python train.py --n_layer=14 --d_model=96 --n_experts=96 --experts_per_token=4 --d_expert=48 --d_shared_expert=0 --activation="swiglu" --moe_layers=[1, 2, 3, 4, 5, 6, 7, 8, 9, 10, 11, 12, 13] --router_score="sigmoid" --normalize_top_k=true --routed_scale=2.5 --balance_loss=0.00854 --balance_bias=false --init_std_router=0.0186 --lr_router=0.00102 --n_head=2 --n_kv_head=1 --head_dim=64 --vocab_size=9630 --norm="layernorm" --norm_place="pre" --norm_eps=1e-06 --positions="rope" --rope_base=1000000.0 --rope_fraction=0.75 --qk_norm=false --attn_scale=0.125 --tie_embeddings=true --parallel_block=true --init="uniform" --init_std_qkv=0.0733 --init_std_o=0.0635 --init_std_up=0.0733 --init_std_down=0.0518 --optimizer="soap_variant" --lr=0.00589 --lr_mult_qkv=0.7 --beta1=0.95 --beta2=0.95 --lr_head=0.00775 --grad_clip=0.5 --warmup_steps=200 --schedule="wsd" --decay_fraction=0.276 --decay_shape="exp" --final_lr_fraction=0.0 --batch_tokens=65536 --seq_len=256 --doc_mask=false --train_tokens=227500000 --steps=3472 --dataset="wikipedia_en"
Below are experts of layer 2 (counted from 0) of a mixture-of-experts language model. Rows are named router (the router's row for the expert) and show model dimensions 0-95. Each number is 128 + 24 x the weight over its row's rms, rounded and kept within 0 to 255.
Before each expert's rows: "mostly gets" lists some tokens that are sent to it at least half of the time; "comes before" lists some tokens at least twice as common just after its tokens as in all text. This comes from a sample of Wikipedia text that the model never trained on. Tokens count by the router's weight.

# expert 65
mostly gets: " re", " Mc", " se", " sl", " Ham", " so"
comes before: " |", "8", "9", " |\n", "7", "3"
router [142  70 112 121 130 136 144 118 178 107 142 113 123 100 125 162 141  88 158 112  99 126 116 116 140 101 171 153 116 146  98  84 109 139 103 143 120 119 118 155 118 129 153 119 135 184 109 123 140 202 128  82 152 135 164 145 103 142 111 151 140 110 155 153 124 101 107 125 133 142 150 153 110 111 117  89  78 104 112 125 100 108 121 145 164 116  84 131 141 112 125 148 114 134 153 115]

# expert 21
mostly gets: "0", " Council", "00", "port", " round", " Year"
comes before: " |", "–", ",", ")\n", ".", ")"
router [164 112 115 125 115 154 114 123 138  80 131 115 101 123 113 168 146 109 184  81  85 103 129 103 151 112 159 125 117 159 113 125  96 162 118 156 147 114 140 129 149 148 145 137 118 149 116 125 137 147 133  57 150 133 187 152 108 160 101 170 141 114 139 162 131 111 108 157 148 151 155 156 132 123 118  88 114  93 112 131 103 143 143 132 160 115 127 143 137  85 149 155 122 121 114 104]

# expert 76
mostly gets: "0", "1", "3", "7", "6", "9"
comes before: " |", "–", ",", ".", ";", ")"
router [130 128  77 131 148 157 129 127 120  83 125 126 109 130 166 159 133 117 128 130  89 120 159  92 161 134 139 117 151 141 105 146  86 112  73 150 118 160  91 142 141 114 146 167 148 220 165 125 114 143 115 114 131 111 167 157 118 146 147 136 108  81 140 135 113 128 146 125 128 149 179 138 133 133 110 122 112 101 130 125 155 116 132 124 119 129 121 131 142  92 113 125  98 138 163  88]

# expert 52
mostly gets: "ge", "ide", "ium", "ung", " River", "ack"
comes before: ",", " of", ":", " and", " (", "\n"
router [137 101 123 116  81 114 156  53 154 136 131  96 118  83 124 152 149 109 206  94 127 156 143 101 144 114 160 144 107 129 126  92 132 139 133 160 139 118 106 122 122 104 120 182 104 131 130 128 123 152 149  84 164 155 152 134 131 125  91 130  72 105 121 140 157 137 146 180 141 168 141 160 128 110 147 108 137 117 131 142 120 114 130 148 118 135 106 125 116 130 141 149 117 117 130 139]

# expert 18
mostly gets: " |\n", ".\n", "==\n", ".\n\n", "\n\n", " |\n\n"
comes before: "|", "-", "==", " The", "===", "The"
router [126 120  90 158 131 145 111 109 191 110 155 121 133  96 126 112 124 129 155 154 115 151 124 125 131 121 112 145 142 139  72 121 135  88 102 138 147  89  88 160 128 116 144 165 163 128 152  90 123 157 122 103 129 107 139 161  61 115 155 141 151 129 180 145 118 136 101 128 118 138 128 132 153 134 152 131 105 117 141 114 104 195 113 132 129 160 131 140 101 103 149 131 168 118 169 114]

# expert 30
mostly gets: ",", " and", "),", " but", "\",", "',"
comes before: " and", " the", " which", "000", " he", " but"
router [153 113  86 110 132 132 116 143 195 128 140 132 117 152 118 112 145 116 132 116  82 168 155 134 128 112 143 111 102 149 137 110 124 104 112 122 143 163 128 109 168 155 130 198 146 118 124 131 146 109 110 159 124 134 119 199 116 118 146 116 145 130 113 146  95 142 109 148 178 141 118 158 157 138 138 140 106 120  88  90 133 146 139 148 173 156 126 128 103 105 108 127 150 132 165  78]

# expert 91
mostly gets: " time", " list", " use", " dec", " due", " %"
comes before: " of", " to", "ing", "ed", " in", "|"
router [168 108  76 155 139 127 154  97 131 122 139 130 146 118 119 128 115 131 189  85  97 102 129  94 133 125 103 172 143 163 126 122 111 126  75 165 115 121 136 117 143 142 146 137 142 142 123 123 113 166 127 113 151 175 170 150 125 127 121 149 132 129 126 122  99 135 134 117 125 127 163 123 131 101 109 136 135 102 122 166  93 205  91 148 165 119 123 185  89 137 126 128 123 115 141 125]

# expert 36
mostly gets: "199", "200", "202", "201", "198", "197"
comes before: "0", "5", "4", "9", "8", "6"
router [137 133 122 166 135 144 144 128 142 126 117  98  91 106 143 126 136 145 132 141 118 107 151  91 150 109 128 109 118 151  87  85 124 109  73 163 114 104 143 128 125 112 120 115 152 144 107 144 207 183 134 122 144 136 184 154 133 124 123 180 101 137 123 151 106 115 122 123 138 125 153 147 105 131 141  78  83 151 147 134 136 149 133 137 165 169 121 151 161 124 155 155  99 113 140 141]

# expert 43
mostly gets: " to", " of", " that", " l", " would", " can"
comes before: " the", " be", " a", " his", " have", " its"
router [142 116  72  94 146 185 111 151 125 135 117 113  89 142 171 146 175 106 130 179 121 137 109 112 142 126 115 156  97 132  88 169 144 113 131 135 103 180 131 157 114 116 104 153 144 138 156  59 137 115 128 110 143 123 135 159 115 153 146 139 147 131 133 133  69  90 134 148 116 153 125 128 138 100 158 124 128 124 133 154  89 114 140 135 167 120 112 108 146  94 123 146 125 136 127 119]

# expert 85
mostly gets: " was", " is", " were", " has", " had", " are"
comes before: " a", " the", " be", " been", " not", " to"
router [ 96 140  85 118  72 138  99 130 146 120 136 123 130 137 126 143 114  73 168 163 129 180 164 109 134 136 125  94 143 119 111 130 118 161 136 147 105 114 118 176  75 132 123 128 151 139 154  96 175 133 105  89 134 151 120 156 105 162 133 151 165 110 111 123  68 136 136 122 151 108 132 132 124 138 140 131 125 141  84 164 160 122 143 159 143 135 141 166 130 135 138 117 118  98 131  91]

# expert 93
mostly gets: " In", " after", " not", "In", " out", " during"
comes before: " the", " a", " to", " by", " his", " in"
router [127  74 117 115 136 152 146 117 157 136 116  75 135  67 123 125 111 102 126 148 119 110 147 127 127 142 145 172 137 114 132 162 129 125 124 129 104 117 143 117 118 147 125 138 147 167 119 121 149 153 170 130 141 124 118 125  43 154  79 187 113 112 125 105 111 126 147 155 154 162 134 149 143 134 109 111  95 113 108 103 142 150 123 128 127 124 135 167 139 157 173 146 115 146 129  74]

# expert 45
mostly gets: "\n", " |\n", ".\n", "==\n", ".\n\n", ")\n"
comes before: "-", "|", "==", "The", "===", "In"
router [106 119  93 185 144 129  76 126 177 154 131 117 105 107 143 120 127  99 149  87 126 124 118 133 135 131 140 132 146 143 116 124 168 148  82 115 155  94  71 139 168 163 165 119 108 133 146 125 118 142 140  74 119  98 141 136  79 144 130 140 139 143 141 148  75 129 153 150 106 116 149 136 147 152 142 124 130  74 151 132 161 113 160 148 125 142 137 106 133 121 148 120 138 130 163  98]

# expert 66
mostly gets: "as", "ar", "us", "is", "a", "os"
comes before: ",", " (", " and", "\n", ".\n\n", " were"
router [129 132 128 129 144 127 108 111 140 125 128  98  94 149 131 183 196 141 237 135 114 135 165  98 163  93 147 149  76 148 140 120 146 159  77 139 158 133 116 139 128 106 104 133 128 139 116 121 136 134 155 109 119 118 116 133  97 117 128 132 116 116 124 118 129 136 134 128 113 102 175 129 142 147 120 108 101 138 113 109 118 167 134 138 189 129 113 145 132 138 131 159 126 152 142 130]

# expert 79
mostly gets: "\"", "),", ")", "'", "}", "pe"
comes before: " |", " (", " |\n", " is", " –", " was"
router [ 91 105  99 155 119 132 139 104 146 122 165 137 120  85 106 161 138 112 152 124 108 117 172 110 126 106 139 132 152 125  87 102 106 176 106 135 130 168 122 133 123 112 164 149 129 142 123 124 130 136 134 117 139 106 118 194 139 169 148 136 126 101 126 145 144  83  98  90 180 153 143 160 143 121 118 151 121 148 136 161 110 148  89 137 155  91 102 138 149  69 124 126 134 150 141 158]

# expert 82
mostly gets: ")", "\"", "}", "ations", " Party", " name"
comes before: " |", " of", " and", ",", " in", " ("
router [131 133  99 145 115 131 127 124 178  89 164 100  79 108 120 137 129 121 167 123 117 128 176  99 138 140 146 140 142 122 100  98 128 198  75 148 143 120 122 134 127  97 124 136 136 158 125 132 107 121 164 108 192 117 131 161 118 116 156 140 116 132 103 144 130 126 149 113 141 153 151 142 151 146 102 132 118 140 124 166 123 160  85 143 144 117 117 117  76  74 118 123 101 167 110 123]

# expert 17
mostly gets: "\n", " |\n", ".\n", "==\n", ")\n", "\n\n"
comes before: "-", "|", "==", "===", "The", "In"
router [119 127  96 161 123 148 119 102 205 148 119 109 103  83 173 121 124  99 162 105 109 128 127 149 146 135 137 149 150 151 126 107 168 139  76 110 150  97  89 136 122 133 159 122 118 139 147 120 130 186 123  71 121 111 143 140  89 130 145 126 117 149 127 138  69 121 133 123 119 144 144 138 107 154 156 137 131  81 148 150 123 135 161 122 107 142 111 114 131 112 134 123 159  96 163 116]

# expert 40
mostly gets: " which", " that", " He", " has", " but", " this"
comes before: " was", " a", " the", " is", " been", " he"
router [157  84 111 160 140 156  98  96 126 147 158 104 141 132 136 157 114 118 122 137 138 133 112 115 129 130 143 131 156 143 126 114 113 118 132 168 119 140 141 112  84 129 144 114 178 131  97  89 155 124 117 120 122 107 108 155  85 118 129 146 141 144 139 135  83 134 135  92 175 111 146 162 163 119 158 108 108 135  88  94 141 146 160 128 125 155  84 169 150 158 139 179 160  88 138  87]

# expert 44
mostly gets: "199", "200", "202", "201", "198", "16"
comes before: "0", "5", "9", "8", "6", "4"
router [135 123 112 142 124 156 133 139 135 140 119 112 133 150 124 133 129 151 111 113 100 125 170  93 166 131 109 113 136 164 105  92 133 141  84 162 110 146 131 147 109 100 107 127 161 136 129 109 162 167 121 109 135 130 179 144 132 126  93 188  91 117 162 138  75  98 124 154 123 102 159 174 129 155 113  81 132 123 123  90 155 101 156 156 154 131 111 159 118 129 169 145 137 123 130  87]

# expert 26
mostly gets: "ated", " became", " released", " used", " known", " use"
comes before: " by", " to", " in", " the", " on", " a"
router [162 126 115 154 111 159 141  69 120 100 157 112 108  87 146 107 116 135 151 136 135 145 166 110 122 141 163 184 103  94 122 148 134 143 126 155  89  98 136 113 124 128 117 132 144 142 159 146 116 128  99 107 161 110 130 172 126 124  88 124 152 108 116 159 105 127 136 148 112 119 131 159 121 151 138 156 112 101 103 115 154 126 110 137 129 166 171 176 161 138 151 107 154 147 144  64]

# expert 29
mostly gets: " by", " with", " which", " between", " when", " into"
comes before: " the", " a", " his", " he", " an", " their"
router [124 144  86 130 103 124  97 121 139 157 179 111  97 108 113 117 158 110 127 131  92 121 157 103 147 122 143 169 154 142  87 131 106 130 142 142 112 148 144  91 161 111 122 100 127 162  97 116 144 124 152 180 115 135 130 162 114 206 163 118 111 127 106 139 126 131 111 111 117 122 148 141 159 146 166 120  85  90 120 124 169 124 138 138 145 103 154 116 125  89 146 147  76 126 135 133]

# expert 81
mostly gets: " in", " on", " at", " In", " after", " with"
comes before: " the", " ", " a", " his", " an", " their"
router [105 114 101  99  95 198 127 117 164 139 153 117  91 106 123 126 170 133 121 144 127 143 124 124 122 131 160 171 134 135  59 144 128 114 146 162 111 152 110 116 147 180 108 123 145 139 151  89 112 115 109 143 140 121 125 150 107 183 129 135 102 140 115 126 117 122 145 149 165 123 134 146 173 107 140 124  68 122 128 109 161 151 160 103 136 104 138 138 107 129 164 148 106 100 153 119]

# expert 60
mostly gets: " for", " in", " from", " of", " during", " at"
comes before: " the", " a", " his", " their", " its", " this"
router [128 111  86 106  87 224  94 123 158 139 140 108 107 113 147 126 174 123 129 149 119 131 122 121 116 123 134 171 112 132  91 148 137 122 128 133 121 177  90 127 130 132  89 140 126 131 166  93 116 111 121 126 136 126 124 140 117 179 140 134 146 143 135 124  73  96 111 151 191 144 126 131 162  98 133 120  94 126 131 143 125 170 156 118 146 113 122 127 130 125 132 169 112 106 147 131]

# expert 95
mostly gets: ":", " –", " -", " +", " −", "):"
comes before: " ", " \"", "00", " A", " JPL", " UTC"
router [138 125 140  78 165 137  82 102 139  57 134 120 109 125 174 103 116 135 137 143 130 110 155 113 108 129 151 133  92 141 140 140 127 113 135 161 156 139 120 126 129 142 124 142 159 137 106  97 168 158 173 126 196 132 139 112 126 112 148 119 120 115 123 145  96 132 152 122 174 119 122 153 147  84 152 131 105 116 117 151 131 134 163 120 134 106  90 142  99  86 165 151 116 145 166 153]

# expert 35
mostly gets: " United", " American", " University", " World", " States", " North"
comes before: ",", "\n", " States", " (", "'s", " and"
router [158 103 108 123 123 148 135  93 175 107 133 114 130 124 137 137 145 131 139 120  88 116 146 101 157  97 177 112 138 131  89  76 124 194 159 135 112 117 143 121 131 105 189 125 124 167 159 131 153 136 110 117 164 119 143 139  90 123 124 124  84  84 181 140 148 128  95 178 111 114 147 135 147 114 123 156 100 114 137 149 110  97 150 134 134 134 107 122 128 109 150 161 145 116 139 130]

# expert 9
mostly gets: ";", " as", " –", " /", ":", " -"
comes before: " ", " a", " \"", " well", " The", " —;"
router [172 134 132  89 159 135 125  99 134 117 140 115 128  92 171 121 151 125 128 160 107 113 166 124  97 120 138 151  95 150 117 133  92 119 142 140 121 109  90 106 123 153 148 129 172 124  95 121 209 128 120 113 156 155 137 133 103 127 143 128 120  92 117 142  76 110 135  88 197 109 137 142 125 135 144 116  98 102 134 113 152 147 158 137 127 117  96 165 110 112 144 129 118 157 156 151]

# expert 69
mostly gets: ",", "),", "\",", "',", ".,", "а"
comes before: " and", " the", "000", " which", " he", " but"
router [128 103 113  96 149 123 108 148 164 120 150 133 117 126  99 128 121 142 149  92  90 152 144 133 139  76 180 124 111 135 117 115 111 138 120 101 160 165 138 122 130 132 129 157 150 159 125 151 137 130 115 131 121 136 139 185 118 131 111 120 127 109 134 158 113 104 101 179 167 146 114 151  93 158 126 133  97 110  95 108  96 107 142 155 184 127 105 153 115  71 132 124 161 149 181 102]

# expert 33
mostly gets: "}", "us", "ates", "ations", "ions", "ings"
comes before: " of", ",", " and", ":", ".", "\n"
router [155 132 137 135 117 154 148 113 126  88 129  62 121 124 154 151 146 134 178 106  97 157 138  95 166 121 153 155  93 141 130  97 129 184  81 137  99 120  88 145 117  78  99 159 132 131 123 133 142 132 151 125 129 120 142 145 119 114 129 128 111 125 122 123 137 162 154 121 137  96 156 136 129 142 158 108 110 100 127 175 114 120 109 173 169 140  95 179 127  88 131 115 111 138 145 133]

# expert 7
mostly gets: "5", "9", "6", "7", "4", "3"
comes before: " |", ".", "–", ",", " |\n", ";"
router [119 137  95 131 128 141 126 114 127  82 121 125 124 127 140 169 148 118 131 117  78 126 159 102 143 139 174 141 141 175 106 146 102  97  84 176 114 153 132 142 107 106 118 177 158 183 163 122 113 169 147  90 136 125 170 169 122 135 136 151 101  99 156 133 120 111 138 119 125 160 174 148 120 136 123 125 113  94 125 110 166 124 153 127 141 121  94 140 132  95 123 132 114 130 143  82]

# expert 23
mostly gets: " first", "th", " New", " August", "all", " May"
comes before: " ", " of", " York", " century", " round", "ed"
router [144 106 115 115 104 155 151  80 112 111 152  97 135  89 150 165 130 124 120 100  96 124 123  99 146  97 191  97  76 142 113 134  71 151 120 127 161  83 106 141 116 163 133 133 126 150 164 134 133 168  93 150 157 103 154 126 123 154 115 154 112 141 156 164 151  98 120 150 156 130 132 119 135 133 104 130 125 162 117  96 134 127 148 168 143 157 135 142 114 112 149 161 142 113 149 114]

# expert 48
mostly gets: "===", "==", "|", "\".", ".\"", ".\n\n"
comes before: " The", "==", " ", " He", " In", "==="
router [116 123 134 134 147 121  98 127 130 130 177 117 116 107 130 115 135 149 121 154 127 166 125 134 146 127 121 163 138 136  97 141  85 107 103 150 139 123  99 197 126 114 107 203 140 116 153  82 126 132  85 132 149 136 124 136  86 138 135 159 103 111 178 163 141 134  89 182 127 108 133 129 167 118 151 138 113 106 113 119 127 173 123 146 123 165 122 144  91 110 150 163 121 142 141 144]

# expert 90
mostly gets: " in", " In", "In", "On", " used", " District"
comes before: " the", " a", " in", " to", " by", " as"
router [121 101 134 113 117 149 146 147 151 115 158  95  93 151 101 129 115 116 145 140 121 120 157 131 144 146 119 161 120 119 134  81 119 139 106 138 145 141 107 137 163 135 124 137  98 163 159 124 119 123 146  88 187 116 133 121 142 159 113 144 128 144 113 136 130 114 134 132 150 144 147 166 114  94 107 137  47 112 106 144 158 111 136 111 125 120 104 160 136 134 178 130 132 148 174  43]

# expert 11
mostly gets: " August", "un", "born", " May", " December", " October"
comes before: " ", ":", " in", " JPL", "born", ")\n"
router [118  96 137 121 119 126 116 109 151  71 139 126 103 113 131 132 157 108 160  84 105  99 103 103 122 136 162 138 113 151 105 139 102 154  94 166 140 106 133 118 155 170 161 140 107 153 118  99 146 149 124 100 141  95 170 168 120 149  89 162 106 146 159 158 118 143 122 183 137 119 127 144 114  97 145  85 109 137 101  96 134 120  90 155 156 141 113 127 153  98 154 121 141 109 123  98]

# expert 51
mostly gets: " team", " School", " list", " part", " name", " work"
comes before: " of", ":", ",", " in", ".", ".\n\n"
router [152 116 114 130 129 128 145  96 161  70 145  85 136  98 116 136 109 111 141  90 137 132 108  76 162 140 166 154 142 154 152  95 127 120 103 142 115 116  88 142 131 147  85 136 101 156 123  75 125 140 152 144 194 105 144 128 138 100 119 127 103 139 154 167 102 126 144 118 145 143 154 126 175 139 143 139 130 147 155 146 123 153 129 174 136 115 117 153 115 125 129 173 116  87 122 142]

# expert 31
mostly gets: " years", " time", " team", " season", "ics", " work"
comes before: ",", " of", ".", " in", " and", ".\n\n"
router [145  91 116 151 100 147 132 120 182  82 128 115 123 154 114 138 121 142 150  99 134 182 126  96 164 119 168 111 160 151 114 107 138 148  74 123  99 121 113 151 129 101 146 131 120 175 131 136 134 120 129 119 165 129 127 149 117 127 128 130  85 130 101 141 121 126 152 147 120 120 163 143 171 149 142 141 121 108 133 168  94 180 126 148 149 130  88 199 112 121  94 152 122 127 115 108]

# expert 41
mostly gets: " |", " become", " main", " serve", " assist", " important"
comes before: " ", " —", " +", " −", " list", " \""
router [163 132 104 160 102 105  89 101 142  99 163 107 107 147 110 121 155 113 129 120 122 142  76 138 161 138 135 120 127 151 142 144 100 165 124 160 120 153 129 117 100 134  93 172 123 137 150 152 162 123 170 146 156 153 109 151 121 137 126 126  98 112  96 119 132 132 139 138  92 162 131 120 138  69 126 118 152 128 141 154 148 141  75 171 116 113 149 142 115 123 116 147 134 105 196  85]

# expert 27
mostly gets: "1", "st", "ist", "th", "om", "est"
comes before: " |", ",", "–", ".", ")", ";"
router [157 123 133 119 135 178 130 110 142 104 136 109 129 140 131 167 157 127 156 154 126 104 168  90 122 114 120 137 119 156 129 164 130 143  82 114 150 158 151 125 111 119 137 163 101 165 146 140 149 135 101 164 150 101 161 156 107 139 141 122 111  62 157 144 100  89 157 143 137 169 156 127  92 143 126  86 112 132 122  83 168 134  93 149 135 135 129 112 106  94 123 151 149  93 127 141]

# expert 73
mostly gets: " |", ";", " —;", ");", " ;", " defeated"
comes before: " ", " —", " +", " −", " \"", " list"
router [176 129 102 132 121 110  80 119 135  90 169 113 103 124 146 117 166 113 122 156 122 157 102 128 120 135 146 134 118 140 145 138  92 171 138 149 114 133 120 105 105 143 103 180 121 122 159 150 197 116 143 130 151 159 105 155 114 145 127 134 123 111  97 129 106 140 120 117 110 161 121 111 127  93 125 138 139 111 150 138 155 173  90 166 109 134 147 161 118 110 117 141 137 122 206 102]

# expert 46
mostly gets: " United", " University", " State", " team", " World", " School"
comes before: " of", " |", ",", ":", "\n", " ("
router [144  58 106 126 162 149 132  83 151 123 152  97 123 115 131 130 126 122 129  86 100 119 112  98 151 125 176 124 118 127 132  90 101 165 123 135 192 141 101 157 156 122 151 128  97 161 142 134 156 131 130 105 184 154 134 158 125 132  92 133  83 125 136 141 143  97 127 157 104 133 156 130 179 138 160 153  92 121 147 140 122 120 139 156 144 145 140 112 106  96 127 140 128 102 114 135]

# expert 4
mostly gets: "|", "-", " |"
comes before: " ", " \"", " •", " Born", " Total", " Party"
router [119 146 117 142 120 139 109  92 117 138 182 111 136  93 139  99 157  86 121 157 135 176 123 137 173 133 113 123 112 146 105 126 120 142 143 152 166 175 125 137 117 127  88 142 120 119 123 116 136 123 116 131 168 107 140 139 109 144 106 154  84 114 121 140 102 120  95 149 157 164 130 135 138 100 142 147 127  99 108 104 162 150 118 191 108 173 112 167  88  86 127 143  97 112 154  97]